{
  "n_layer": 13,
  "d_model": 96,
  "n_experts": 40,
  "experts_per_token": 8,
  "d_expert": 32,
  "d_shared_expert": 64,
  "activation": "swiglu",
  "moe_layers": [0, 1, 2, 3, 4, 5, 6, 7, 8, 9, 10, 11, 12],
  "router_score": "sigmoid",
  "normalize_top_k": false,
  "routed_scale": 0.25,
  "balance_loss": 0.0021,
  "balance_bias": true,
  "init_std_router": 0.0387,
  "lr_router": 0.000816,
  "n_head": 3,
  "n_kv_head": 1,
  "head_dim": 32,
  "vocab_size": 2048,
  "norm": "rmsnorm",
  "norm_place": "pre",
  "norm_eps": 1e-06,
  "positions": "rope",
  "rope_base": 10000.0,
  "rope_fraction": 0.5,
  "qk_norm": true,
  "attn_scale": 0.177,
  "tie_embeddings": false,
  "parallel_block": false,
  "init": "normal",
  "init_std_qkv": 0.0615,
  "init_std_o": 0.0764,
  "init_std_up": 0.088,
  "init_std_down": 0.088,
  "optimizer": "soap_variant",
  "lr": 0.00612,
  "weight_decay": 0.0,
  "lr_head": 0.00877,
  "grad_clip": 0.5,
  "warmup_steps": 98,
  "schedule": "wsd",
  "decay_fraction": 1.0,
  "decay_shape": "linear",
  "final_lr_fraction": 0.02,
  "batch_tokens": [16384, 32768, 49152],
  "seq_len": 768,
  "doc_mask": true,
  "train_tokens": 222900000,
  "steps": 7386,
  "dataset": "wikipedia_en"
}
Below are experts of layer 3 (counted from 0) of a mixture-of-experts language model. Rows are named router (the router's row for the expert), gate (a neuron's input weights, with its number), up (a neuron's input weights, with its number) and show model dimensions 0-47. Each number is 128 + 32 x the weight over its row's rms, rounded and kept within 0 to 255. Numbers have three digits each.
After each expert's rows: a language model's description of what the expert responds to. This comes from a sample of Wikipedia text that the model never trained on.

# expert 16
router:116119175122108141171071097101154122142100104131127085154133143183127183132105063107133068178139136121148138147148089107143164003104149096105121
gate0:132130112149152077151105149123151093132145144138127102101141121192108108171160126069155127105143101134108130110141179124211165117123119074136051
up0:169147163139106085171137102113119154142130071176170124158109171126097215188104131159156126155117168120130051138097098102136149177083142104107145
gate1:156150166172171088128065106176120072124102140187097087151113154135135158133120145069153145144074157088110131105207135154088154110088119070079126
up1:064119141126139088097130135133159133143094100069161105096151109150137138132065149150109136122181105131146205115100123167135119144145122025099111
gate2:112132116081126128141132128147082109152071131165163126149094167134123189084103116071124130131172195104153159139087050115094172130156152169094145
up2:144114176128083105148158130132136106084116195158123108096163124154102215097100142141123102160168088093110146127111130037162142100130106116131104
gate3:127109139177080095172058114155112142157051114156104088113152121094152108115177145076131140082137074135104190131187130210122112099114214163174139
up3:069129077144110110169161134171146149116170129105141192068092110132144131179112152140186066162139113114143087163113221193128151153105160171112126
gate4:091149122108104180141116084099086172136075144126171127072154127132097167146154119174105115086136099143145145104131105131096194106088133076087095
up4:094105161102138159118142148168144125136108144174105119143065110143088119152113132106128141127136107130133089088125192118163141199181136136160193
gate5:100078138074162091151147113107066142164122110129122112164167122093118193078144143138140107131135066108127090167199113165100071128158124103076162
up5:159138083135107151168130133162110136156069122138151112119183157164165121159116068075118126185074082110163075110160062167128153147099163083135070
gate6:083159077148156149127108173122144101124131165114135074145155128114162095134139078097113091168122153193138145151137112143151105123208147144144047
up6:091150142078102087097113127085169143124118100148198108136158079162093128076128098120152143158145132105155109164120174151142175220155106110147080
gate7:120126134178110125082167124152080104148146097150134140135165085093152119142089127040174149140106098092109214188163085061108120077155101158134099
up7:078168106110087183083100122122125121122117120071121092050160133103102139134150145131205148173148158123096180087127141080188120086091193159120103
gate8:111167186095175160146066119134122131114091106130124110122092090162127176093148089128125072098108139137122124079192079130115214077127107133121112
up8:155061139053165049111086116112121160142144106170106088160122133181135129143125117152069139124205192124125144120142104136124167105089157128114156
gate9:074114148081097102125155170139087144168125130163110082121095182171088168151144165069133082098142135098197119105115130122080161068117170178138138
up9:133122168106103136076143197145113093152082117132100127167113167212168112194126184080160139105107076056138129086134141160125161122160162173072085
gate10:087187125106095154165150142066112199122142144114190138132155104144090151060063137128161122195179118071131086119123088120134102108072067150007113
up10:066119144154176076130143152098143153090104056137054108142115127109101122141154164147119132071091116107127083160115180094155114121169127160198095
gate11:125077101093127090141080111102128115156165111173119105124147132187115121077130123112157121113093166087166190105136156188173145076102064159153114
up11:118105104144153117150088126191168166101077193153100156139072113166136170106091155125105156090139106110008142158162111117121177145132151170134194
gate12:120111138141101121190086113137160118121126085135128137181096157202109098089100114076123093140087127133171127139122103105121145044131144115127157
up12:134137083163145137110131060134089091136079152132073113080098151135115138084141047084135129113064098099124163095140194127140151118098182101148123
gate13:128085141169213108108092176119137159149105143113146108156101125197140115142153230130140141128146107181174110120119172140112104071130116182165090
up13:098156122126058146105145126128151145123131132112101119092177119144138072108160091107162121090090143135150108108105106158084137175101155137109096
gate14:139112117129128107122100161081166084144129052171191089085099136107101084104179094109140113107075133170156084144135149104198142090083109085107084
up14:128085126111090065088090093139088107166176178120144128170138149091125138167149129151112090157084118107141168087146126171155136135110104088189066
gate15:129092127118195150162106101122115100136149137135151167147100155150100154104137117081094143116063131128169184116102139193163147057093164072113127
up15:094112074187077111133119112106140079153084138086111126103200190101128159158088123140127137114136135102109139195225079171176144112138138115068185
gate16:148145121129112155182121072150125122094045159103078073129133059128098105106153138122052150175199136134103124160138112139123101135138117075128145
up16:067092111109206129141115117127156171095142105119151126112122124091060117182106144151174102128123055111157128139115116102149112091142084116095134
gate17:123074158109142134103099132144134112148131078123069122153177111168185142086121131086099090066142124136109091138057147189147130022118131138135134
up17:167145172061115109182051133092115148088143064117126147093161118115078175124098136122060084174100114135124119093169123107065128147132054095151135
gate18:165177138182079120160049142123125116108188157167077041147107166180137092179114097088101141133121094155109115132114136126070152128087157108124118
up18:144091091170104075073101119148157079132137148047144073161120113181171089127116125154175133099116100143079087087157096134147157133098168085088115
gate19:092142072092126146128130126143159084062180086076121149100129157156089140130107091076087135205161081166126134155214079159143151128158167139093112
up19:167118150181109146170153102118088111119155169109137142121153118173119172108123168122128101116155142126084107091070120059089162117080088158112100
It responds to: Numbers and spacing

# expert 10
router:085114113159197139126127085122175170165092159069093095071127171166166178141131104171056120140159118164123133145155104151167086139170136085157031
gate0:209111169207147127063095087160113109134165190084115123134135099112188089120185100092138163108159119133134142087159115128141073134148152105141111
up0:150141217177134187127152092108085140104090163122118152090175174172123099194150169079096118113119107171163125175145117087173119112111118183143131
gate1:092137111097158114082170050123115119134090135128119124097131108163082148166149134132171093132116082163196123165100111165073178136147159123128145
up1:149089127099134088150121091109132149069086136133116121151129111151108094143126058090099091140090115111142155065113105181149091124131120147159129
gate2:120166155081151077100119145116169176097073124070105131143120141105136122076133137172088116104135098117116161176120137118147121178120121160179121
up2:157098097202072190118118114125122142126131104127112104083155103098119178096163125130123145141105100182067184177124105189160135096150129163156146
gate3:103097116169135131110130088142132116098123159109169109078129064145161146135165095168067189106059193107197131140111086176127144158146162116125075
up3:073143118084178145097066170183092135112114104152108117146096107138082081157137162115131126148147134092091152143144089104097075180135112163114122
gate4:141086081167127100142025148136193132185155120081113101113125100143162130070116161101129163134138139116166095145154142166144162116117091065148120
up4:083120167146143113167116101096106118128146186097095090080114127103116132115160104154120111142125112116101112151136127177058190132141163124163129
gate5:118103107171140097114107119107052145141132195115117078076153101133133130183109088138134067125096173159098136132148103125102134148160103136112133
up5:170170140171119147088114147186102113131103104059150126127077101122146173087094126120133126123116127159076092145160109112135126180126121109062155
gate6:062130148105105148123062076163164127123124178151088113203153132176112154168113109147163151176146160122136194154138151117169158115178085117131096
up6:178146106083152171061109154110121121125124145147130101172091122143141115126150143112127108136150078104161135150087093086121131141153035114075142
gate7:122177133091108064113182115150100147137154101131122130094133070125165100182133116112089115151129219106111102094117153091089144141097126120163094
up7:090157147112105128183175131117096126145107177178138102162122084164149113108159141132156176127147117104171168144128092141104132178185087062129127
gate8:117116182099116179140151087157154156142158141136133126117141179095097154093097074097077129099193172138115075186134111067145133096114177207096126
up8:098131122140091123112102144161163175115097110141107102136099109117171165150145083117124169133100166155128072136164103107113147150059132170094133
gate9:133090062095149189113114141136143170099105137036126088126176133162128118122125125158123063112096159132155105038111149162143076141123167114162161
up9:113130062149168106170133143110131136149126132093146163180133164110166106122079146133104141100127097124179154132227111083064159137129163131131093
gate10:125093118140102163088118099141097099069122129086157064111183117107123142113151186165125121148105118133119085095092176137106105103136127134154070
up10:144129154106130126110136139119055084153128074172133139117129179095150173095127153139129118130099143140116160120098060120126120120132150045160124
gate11:110126123073125125107180139159118146074198138095154100156118138095108178110135141213163134108139143157114072110109129180111094089097141105084111
up11:071153117199119138128145070116163196099141107097110165126132062076115150074141148170111153083108159172112139106155088142135132096146113138203196
gate12:143074137172199120092106154148136109122154148114103114119145147170127073142134150144116076189103098189155169145131118117154128120124110129100147
up12:085151122144137143108137123096126146119126156084129134103104091124107166082040124119154125172162140101086107141128111177117122087157078088056202
gate13:099154101196103106117094122170147179137073161112145076128143186141117129150171101160090155219192116148085124108130131119159105134123186081150100
up13:125133163147146063058167102110142131120059134095088144143156135114086087187092142143168187121112081136126140135138163136100113100085120187101124
gate14:125089112148150135122113090197149114116093186112051110144190109130195117156169148108122103119186100140102186124171082205106138120156108099161095
up14:134185219162177127163139090108141163171099142104080146120121124141086126122178124167096141098132083111136101093124172111106149118121111054130117
gate15:103149093117132114169138088131073152083159149145147131093186158143086169159182148160104125164174104160132101111140106140142198145126110148120115
up15:141134156173109111126113142107133175141116124095152153108119071121147054104124155132138198103157104128114098164138135155127126140108128111219118
gate16:180112168215076130152108114180144152186113180078136168044104144136112157168150136063125136106110121108145114145119113148154118104138150101134088
up16:111123078149118145072131110144183134141077137120058181122107108098062065150125205148110119127116091151090085124102128142057130092072083114151086
gate17:138166133155115118132074135037058134127122137158113110158082114153119109111109106105181137152143151139160164117094162120128147204105147095155135
up17:187138116130140127148103106130131091119060124162135142122138161177122195108085101113144093107095185114127132122070145030150097068175174131140137
gate18:112093092151166130122121191095179146136117102146095110168088139137199132119133129096126129128144135115112108135110123157123104135176133111118126
up18:152115108127149064106127139111082103167127105125134098137063142141189125108096115062127117085092127145132147077100115137173168122090137161116091
gate19:080107172165163135118078180138122151163200120091140156108095104170131188143110069153099148089142105107121109153142176175114144115143129166157100
up19:126174074165133146117119098105119130130164100141165126142174121128137091083035141149174119162163150102055203151078163134115117074147185147167121
It responds to: Table pipes, auxiliary verbs

# expert 21
router:147197115083143141185078166126158086150157110117162111118140125094126134127179171087100108127120122133110151137112135119164087137150142134122117
gate0:181131149145116131112124150030075143116145076127093097099104124089120171159165138078142145176116126124121102135092141080098121139222153042094094
up0:130191162217008130154163167125104146166122148158143131145140148077141132159114121133126107187163108070146140185134089163148183148096116092151143
gate1:143101140138089107214130204122129059096170136161123165055172096130122073124173104109104128109173168134127182153108088124137136117132202120152089
up1:081041153154170071148103120117131169123199189117140133163095140133095142106175094136116109176161129138109067166130189088213118169141098169137094
gate2:116127098095076053139047144113170128111108100113101134050106080134165166122113110075096137121099130197108144124099174145109172118112133123129211
up2:121125123156180201092129127123073134172087163165110092124082151116155105151087128138142128172165164113203141101163119073107136149129144102150147
gate3:143189125111164144133153149141102166078149150120169088131108074110136120111154125108130096169063120146140113113137150158135107081190125171108085
up3:204157074136123075147076129098068108069101141077143060142121099117138164134146168090131166129073117138118140125061131122128118158128174153088116
gate4:114164203097151134146090079130168152103100159156083153063146130168091136123197176138160121095135075118148107080151131077125155114077104146145112
up4:154114123151135113130198097106193134117079031159139160093059109163089103120098139141184145088101148127134072135138117102183090100118133052124152
gate5:137143107139100102175080148153151127105111113152156079107140092095089159120157131117065137175111067102132127148105123116108083154165108103105116
up5:148156143088179133148163146075071125132192156097163130115172138129090153102120132120140162107092108223112132118127153133130114137112140122087105
gate6:101153116086068143129133178171163144112142144150152153088164146104120120179135096107112160124130105115072134174178179119121102112138090118144098
up6:142115115082124156049115102168171110103110125099110156075163144144160143161152097075121095144081078155124156191091116157160111166143064131114147
gate7:180119161113141102147055103158122061124138167089144125119135127158128162119167140077159191162160137103118122125141139109112143079146152148095160
up7:149126135114138087143104082148127116143109118155117106098122110079175141145137122085095116156141064095137173174104166058090170201148133135119206
gate8:169149124132092114136116078134184141132137119103177143148160097114175093084097101137144132141113083089091136053106144119122135047136112100180133
up8:107136131147140086072161077086117170076083133137093102135144124134171111108131150142155124163105116126100107172219147179137145195141089080102160
gate9:145168052078169137177129116142097113149133132169128161102124095149168058133165110071119126114077099148127071095103168060083081130154141135109147
up9:106166117151149081149137133109182146092097075157094130082154150189126140096139128164103109169132185135083138064157124136111153107174134110076157
gate10:163092047162133163143143163125125094139124110176124131108117096165125092097154139140099168119082114101132132047130118142166105103095127101135118
up10:131063163063131091139175109113141124105106085121211114090123114126150180167154139093087083115166112162139119166089121139156146104073124089185110
gate11:119226124145132147193125160137109063140122095124186164063107075142169129121164123128161145124121101119146166099060178104134179118142214205123119
up11:145178105062113180133142099195133103086072108141123140122133125124020067138094119151088128116145108114099107118144111148127175107083122111122166
gate12:095158109189165107130137137145129151176116124139117169159109084099183121092094105102165118123143123139071139144111186152162091127110149131098205
up12:179078132103153154121089072135136188195116108139138166151112108104172080130145141164119091126113199056145079081116065097078159111132134144105115
gate13:116172194097108125140148123204127106102103109171124154109156123143064137084213165118137129107092159117126148107138069179070121111104131109115142
up13:125175113137092154140060198116103145094172137144143172122125152129150152112131162121132132157148160144169182144149140177076173142209131111171106
gate14:111123184112112194150123144094144099148158114102152104151109076132148154178089088115137160115173158098105189100088157115142142145144147119141074
up14:142116147083114155146100137163120111095108098140115115126166180100130105175122162095130144074103208178135154165099079185098100106123214106100144
gate15:134129089125107131181093145126150035138117078161117108099064178111125133138149079146063163069098072137134120154108166131113132090140173126108185
up15:135106135162134154120060090096173131134157181173147122169125180131093098166160117146145090138105227067088078107099135147087151135170137137118156
gate16:143185164141134121149134116137136058142138139132136083095123170079157101166156082082107153140140064120130132085150090148134147196121142166159122
up16:186117143079161102212123128132122141098208168147100136137096114104145148088149099078144130171106071082159172170119121106121151118115130127097138
gate17:125101112093182109170093122153090167131114105115140067113131117136112166122120109119173168113133074151086142120085094191120162142093110123146121
up17:086186120115114146102109124203084135101135147104123180127132172187171078097103136145216121119154134121140153181169157116103091114168114130169173
gate18:172132127135078168037137160103148101116114165088118084141133150107164089127088127043136162127143108152132138141128145155101085155115102090109114
up18:133175132092142121151092121078062092167114089172140141139084119142096127134118128184130144140180132149115145190144103124147098101114109109121154
gate19:148154143120129137110144125175119109152136152204127137107153078082145103095193100035128095150095090114106134137109095101113126132152138088157123
up19:141152128099159160171111140083136083176061174173084100148104116128155050153076132114120119097137136114148121071111159138151138120114111171089159
It responds to: Inner consonant pieces

# expert 7
router:161164104170157119100153130124156129145163129097178113134114152106084057146160170165159085114166129068139161141082125116112086104112154103138125
gate0:136115111130133164186150145086116130139223105080139153166159157105161093102145218162083123109165126210129139124116116146135141077099116123150080
up0:118139190168154172122135109122090098121125127154167126110102122068141071113191064145122095098117143092076177090113112104119188169109181131138123
gate1:111110146138122147116079161120076123117156176072164121094164090120133112067138125103177082081143079093104136127132125137108187078087189101107107
up1:180117084147107087137118192173171115110115118144111149113117158100069109143154133118128085137056116080139119175084135114155183144060118144146182
gate2:160113111150152070132144153137117156156067113107159156108133123136104108141199141119075148105132103094069117129080081106127107102149120179100091
up2:082152139147168183141191143141089190148109106103168138110128107125133185121135113153117081155086133113157118204111108115143094102073082089120097
gate3:150124162122148096151165112123136093193181189108138120057169118118047100132138135138173117068180069116115121136111067198113158112090119127106114
up3:165121110141168106085141140151172166114082099103158183168134095122125171122084130147139118145149114087119116095139072157107126115161088130189123
gate4:138141126112095128135120130113049045130108145153171129166130147149114098147197095180124175120097088151066179124111185072103101076122163160143132
up4:129174164119106197060133138154130132165090084159078136132074160120169109147149088130097124148103176082131116108086161124114110075099164141163097
gate5:144111104207118140077121110129169161141200181097134113136085161158072087145106114109101131111127143144197088115070132168131158136172156102158139
up5:152099202131122159197126060102171105092130155190098106130107123110132123134147087114165134175151121102150193119170130119196120111137126195071180
gate6:203156091127178077129131113138162138130083157116132132093132083162088122135126141132109134074140124038131142143106083121170149084090187150191125
up6:196127143131127086115146081229158145166113147136156138118194115156134056117175097124072170106109143150103093144109172107125110153143078137087167
gate7:164164140078159132080161114187084156115085116115115159098123177166074126142095124132119153121158069141139117122053154114117089163096124106105144
up7:162122119112116139103154123084162107115135100097095086154075107147150113179100174130090100090165147100154082152176143197144183156119142182109151
gate8:108113102142113089099188118135118136204125162112088133127117115166127148107155106110101046138086136125118138138129114103091100138185187115114086
up8:136131111116054184093102146053076134120124178116124179131158156105136103128090120124086089154177074151110119094139185085107098141083161111127135
gate9:151093145154070114109136097114166149163166134133112127121080156087141163105138141078115159162096123111097155171099159136128090124148134069130177
up9:146126150159076060149160138125117130152132134108137069191124132135187107137176164114163156160084128084134080105146112188080124145182101108117041
gate10:177146149099068151114132162112113123145131153147151098178152120190135126100127103157097169135126161093176132127080169161144105139101075148081083
up10:167155080141127182114088167155159145150129162166162122095120094162144111110130145117135114108180121155146134095123130129121117164132108127109123
gate11:177088172178141112123110157130119120163107099181138226114033095123098117080101108130136129095152141086104155154075135140210089081098150131192131
up11:181156152171166109122060145110118154146108149107136117127132119056130168111147156095119070124148095163101173099087079146157098119082200070154126
gate12:185130133116119077151130099065158074109131137114154127107141059115116131163102108118149158127101171168156140122126060095157167129156197145083162
up12:120110104118128172135142158121142108147121101163051079167106123113111127135108065125087144176173131123134146161159120085135196134142131063125079
gate13:126192106198105146140143078127122133139129145075171133121185105137148194115130134140127133144143120104115156124063099094191171105089165181162117
up13:099094183113102159169084162144092137131121146145157135169132092104097091071196119166121069101159173166133117101085121155124166132128113146174144
gate14:121158128134117141141117196156143163150116128138069146208166136178122087130163106131094173106166144119157108121099033179080142129143154097116175
up14:088129135095168136103075066110102141148188133098136102122145096099122098132108179151134144153112095163166119086077134175159097098163141160140115
gate15:125104121104146083080170082167140158168120174087159137077135082123065093122128147179170137129138093090141165112080165134132144112126181128135107
up15:094200162061141094158146114128082141089169106156157085139095160098126150164101111139033133089140143140163085137098146096114068174086107205091174
gate16:122183117125163087147089164104126160114124176140149158111146101137097135135160130178192126075160101033194157140088107102129174100107129105171118
up16:150132089042109216165136116147136145111166107130102138119188092135106138098146185115142094143105128089080136139178103140116139159067172096141122
gate17:131118157122084123171156188120104072131131123190136147127093155116142119150113116157136180152140178083120110193109198099163152118114133114139136
up17:138098097099181148142076117155137134142103118089120110135120162121121192095120111179139139144067110133148123080084163170136167130129091155111175
gate18:127117149149073114058130082073124156122153090152113126140168161140084120116082147095116148094120115069102151098107121168150110126135113112153145
up18:077114125135115133089087177160117110150131127102160075104112180163146150164185120119149124186082210144130149156152140111152116098115135162065170
gate19:166115131101174171147110133044142083093081133082169111121121147166102128094190149117115158204123135094104118125146152172125101114127100069137142
up19:123112108110116167114114129111147128114175132178134120141107094180102073151106073084145063114108158166149084146107038070141106176149142109083054
It responds to: Consonant-led word pieces

# expert 22
router:068161163074141103097118106103147150085171094111142068147165103090082141189188164150168076170188110114140142142132161105159092160119130165118155
gate0:090083137124088108135105150161153107065135183155146100106130144131142150158146112153132114071166091156138147091143108167170150136171156129093113
up0:126130136104055077128147129104115109059170155127109100123124102091107108100170139190129143107090137095148140156145165141087174151198156042132196
gate1:100162158209137140136169139143079157122113198151124132183126122079132163161171074135138180187194118120109115117196101116153134150125128109115138
up1:159135141129138127149066121088109124159193162197132113098142179039117102106127151136188164098136143073109110092102147130132152175161124143112160
gate2:105148164109155101142161112188119175133143145165129082139162133067126150091172126127088132093177130104124091052103138114137119134117103094056120
up2:168162115153143102062114130077109112109086145080096108115112165150125169099139171087116116121115150106129170158088191172103144126054199114125160
gate3:128101112144132082118169193135154085115131138123058101194145173132189133105151157133128099098137104134092174120113152131141204069170176145140123
up3:054153037178182063159133112140124139130099131116126131107114114113071146120128104163112147143089049127155142155138112059134121147152134166158226
gate4:075186176160094069080125088138103130144146114124113131154142118155155121217167118110113123159150099127113052103192096108139133119129074208118109
up4:093132130145127114120182151074058104156152088143105145103090175147173066158145094193093170086135102123131126167129170141103151079115149093157107
gate5:149097127131145117182157179147097113105127134123085059133143180156093158131121085118117110104145092133159120116131124089115147118144142200139120
up5:085101114103175113123169084142140158141161173179125110130149143125163171072115132131175102175141123118098134150198127137123157166084105154128061
gate6:129150130135136059079154124102136158087121116117092110129187076132122144131121166125127147138131063145113095135129170127110121121127127089149136
up6:112186100114143080128152145144094111149145175165065162148140149160142110148088163127170127127182193137122214161129134058102082170111156075078124
gate7:150094167095106122149123149069086107118102147127135082115070116142080064156117066096158091162128135149133165097124108065101122164091134108081117
up7:157134110165183128100155175119090117094193110172055087180175154142162117099107133069097101079126116161145075142133105111053077144135148140143137
gate8:149140145066141148144128123156118098079121126124122188142104152107170089142118092175124072105106079119145126138070127109148165101100105131133066
up8:098147102157079179127090179108127099106139161165083141157168152074110145180112086118141107132092155096139097075132088189113105127121138098083147
gate9:099132103136155114104098079196175062113128110123073114184133124140113127166125106138058131102134077128096153104107221170114106098170158164127130
up9:143202094151111120141124122130137179084101104165121142073152075164134098072123121162125104075118130126170108144113115093152180086171082131158154
gate10:145095160151108092150121081193148188134112122158183118092116084122140132140199128109143073122177097129184088166135134103138146111069144163120079
up10:114115162141106102098144129112111111110155108103138068134141112145156130160220105164167102113128125106119127063118138154132180069091110167117125
gate11:127134097159149114158105139107120147113105191118148108124156137088150110120140135119144159123071129112170051083156111129136120112128179084175142
up11:140165176172105105148120178105120107130049086101125121104155149087086108114103134141123137124157088122113188094151133126101088148100182158120148
gate12:037081113077082148137113055103165088104163175087175086150155139148121103190185168095124127150126084142121095175103155158121178138162130137104117
up12:215138137174165096109118085133073126107097117100139138123130189107106128168147089113101137121084075147147092137138180133120140153158146082129101
gate13:098178099104092062167143159099151162151122089166074136156136121166173091155136116125162102167171062153166123137080106175173137099188148059133093
up13:123144126113186135083169146115222151141152162097159185153149176143103138142115109129120128167128178084099089073150112081171118172065194098114145
gate14:070152114202174090124124130157162138102132115193153137099101103180059173200126125126136130123155173098086131136146138136097127156085134144187153
up14:132096180048107057138125156098171065115131179128047108114130142162060139125148138148119127092127167156151186142118122087124075072168080157117105
gate15:084114173083149163172121130075097126118135141121151149128135167124103185181188140141120146148169105133112182145102037178096176154115075089052129
up15:113146149101131055131140162196156155162068110149104086122116172121132116145107111106170118179150111138123149122081128109121064142074161145153100
gate16:089161136102123124161154092113135153168171154102089135129184121086099117141190113110141183187148148117152147136120107135155131047177089137139136
up16:136126128143140134093196182087198114143074112132093120142091125139133185162127144156088129160141087090147148117202136070113131101145048121097172
gate17:111131159158178137152117134159141150142158147129109141154115112124070177143148176115105072138114171106155109100095142212132163125132120115082133
up17:097139129132104165153129103118125173074119175133099170045153144168107170126165097117077125073122066144091117059087159108127115102133092167122157
gate18:117140109138184096143100175111119121090078116149131117137138063110114179158153160142077160176145101077109157126087203103115158103097143142115189
up18:142199104112076092106138167189120157099174141117148116136096099122095144163122165089125155144115119166116095157154124123129113096112144153102131
gate19:123146131094128141134107170077146094130141164086099102077092107154113189121186142156157150153200073052156119195095174101115100141142173135145122
up19:123107161151164145194139124117174087122054113170081146107187130127115103127115121107124222161107091159072158106124117128137108176113110120119143
It responds to: Short mid-word fragments

# expert 18
router:138132122077121119141089120173127195085161107122170157130144095095120096121165130123103093117148137136129127145107127171204143109150111202118138
gate0:189120125166154089157091147132143183119097131136097135099137097080150136171162114120100087103118124106148078048087166183139147143171130183137105
up0:086204118139132078112100170132143153112144097204101090110126100160158108151138120167142068181118142186127138126141127082165104093117028194113086
gate1:111109078125138055101129105095115189097154185145153083144103134100189061091124101148118105141139109117095159084190186147155143098115108097051075
up1:131113087174207078121133177072172086105094153098131087156101116170137125117152153127078080122153131074174128141099161102110096173150145059125118
gate2:110138144091136088127119086175168177116108155167153114053142077126160094090134064127124152122092097144096155132138128163139168094160114185117182
up2:126115145102154101143077119159102136233149135097130136076106112198101116094183169117174084092137112146145067175110123057097123137136077105138111
gate3:106089108144169108209098169209140148098140109123144168191154138157093136123131137100115130113108163121144133091141120152172136091117130156128116
up3:121156174163126084214108107138100126138118121095085140149075128179112093130116134145109105152160083151141088155192097072135087129089182129151090
gate4:169087109102135122139157142153144186131162160110129151120156087128094118096176127168160070137167085102109171132076133193147141124117202138169124
up4:101154205116138125131190118157145103132149130106132142120086112079143073141126114118122097121132147144139169084138142132065142146179164074115169
gate5:196179148141119148140140103180109154154108157105188146087115117115135110113087155073099129074170200156068165091108130110123089057154147133157102
up5:161111121139086121162143100139144073094123115145112086175137097084082144127108136107172187117115131127097108133081196098153093160152114069119159
gate6:159179136137152121130135112111160106072163093116150135113156133176069083087168122141087152126077159116169090130107134143130133085118174125122093
up6:123083113162139120097063120130184161170091073149106107112098140113154149143124178141135118148106112133116167102129129123165174117089161115160165
gate7:112129082097194128144162158107141142108092146120152125118109120081124138197108076122165128119117106128165149122096134137142075090066140167119185
up7:096171099060070101183164062135142110070136135101151188183132159105142141156130148108117122100114166138102113088116173147054071137161128168140142
gate8:201057117090147087141145158074092123077126108098088122174124115096103074162146131089121132106142161135172145171132108144108187136172136134100140
up8:069151092127202076121112068129163138140113180127122122127106145168119093114177142141113078140182129172138156196113144111168120116127195120104113
gate9:157131152180085136135132087181121138168121159079129150119150099116142138112208104038135159147107099161162077091134076153131176095147073153129097
up9:081146073098112143179180085158228140079079082102104127165129129099110177149157138143077140137088151159103128119113096125162105121133098120165159
gate10:140107122049104154171160144187103123042100096126129159147121107061116133149117138129166101078115183130181157093123134168107230089125133140117171
up10:132132117171124128104107114073157118112137116134065162136186170083158126144148093101170123141134176159173146163083138124086097100156165057131178
gate11:155180148092175073087093081121124121118142170119119127101146114131155081182107107085090092106040155145073159130096125116137157126102157131159082
up11:139145163078182136144153145104130099058184118118085128166136094103127153169157167182109093126088102123152110083102090191115157095204122159148123
gate12:086136134120147132079112170087116122114168139112144169166142176157143133109124100107113081116155128141101159145176159169106157126129089084139186
up12:106118120132153054120174147150128111090182115139176135127165134114121092167124104065122138067109152102096111126110123148148171117136159139092199
gate13:123149133092156137154148158179111118108151161118118127087140187088149117111138130102153159069138128128120086114148090189170182120163134171164166
up13:162122141089136142157149116143163093201134140157140133105196124109150153078126113146167104155165128090121138100162140182133206142106029130150165
gate14:157150089173122127106092119201110107132108092128130159169075106129093123066153149122112156094193150098169140150115104133139096127100113177138155
up14:131155131122126074122099113119177135137082089074114105114130147117118073101109169130108091146142085144171096114141164155230137132104082144177172
gate15:172165100120121081182096147148131152192138080127203161053160106120103130120158095116092176122137154156101119145105101135113127090134085159142151
up15:172126140188081114158108136131142151082203118151126166096140097055107156145070129094081147131093162133149138116151109095182163113160132131076106
gate16:133097141120098121112142158173109163051172141166151125120142095193147172136133115082158122139197091111111120160122089107153154063184111149084088
up16:138154099165165138140151136111113078101118094101134147160092133069146103099124143169156197074080172043138177132078151133084130152102183098139081
gate17:205169083108111143177118083114112136102183111099117135119147049124093118086176140142109149078136137118115127138121098148181119098163231146134143
up17:135064138163094182114101141164160128122136170134130109125141105110135157127129117130135086156127102116091193138141092114181135147117190098008159
gate18:088093111105111097158137174154172116131077107135171131056140100154132087175213172137075114196098112095110119117141148169174148138130141140195131
up18:049062050080136119182150154085158141115118121162134168112154082093129129125157195121098127065155095068118122100128131168140193084196123136148107
gate19:094090088085093083138131097167097166158139166116167129141154044130126183169154086149085180136097163130141134193130127163177132123175158123139162
up19:105114089127135116150097097154104127086094078128129149167141159117085159087156087159101124142127116201145188077134126148116108070082127107136136
It responds to: Capital-initial second pieces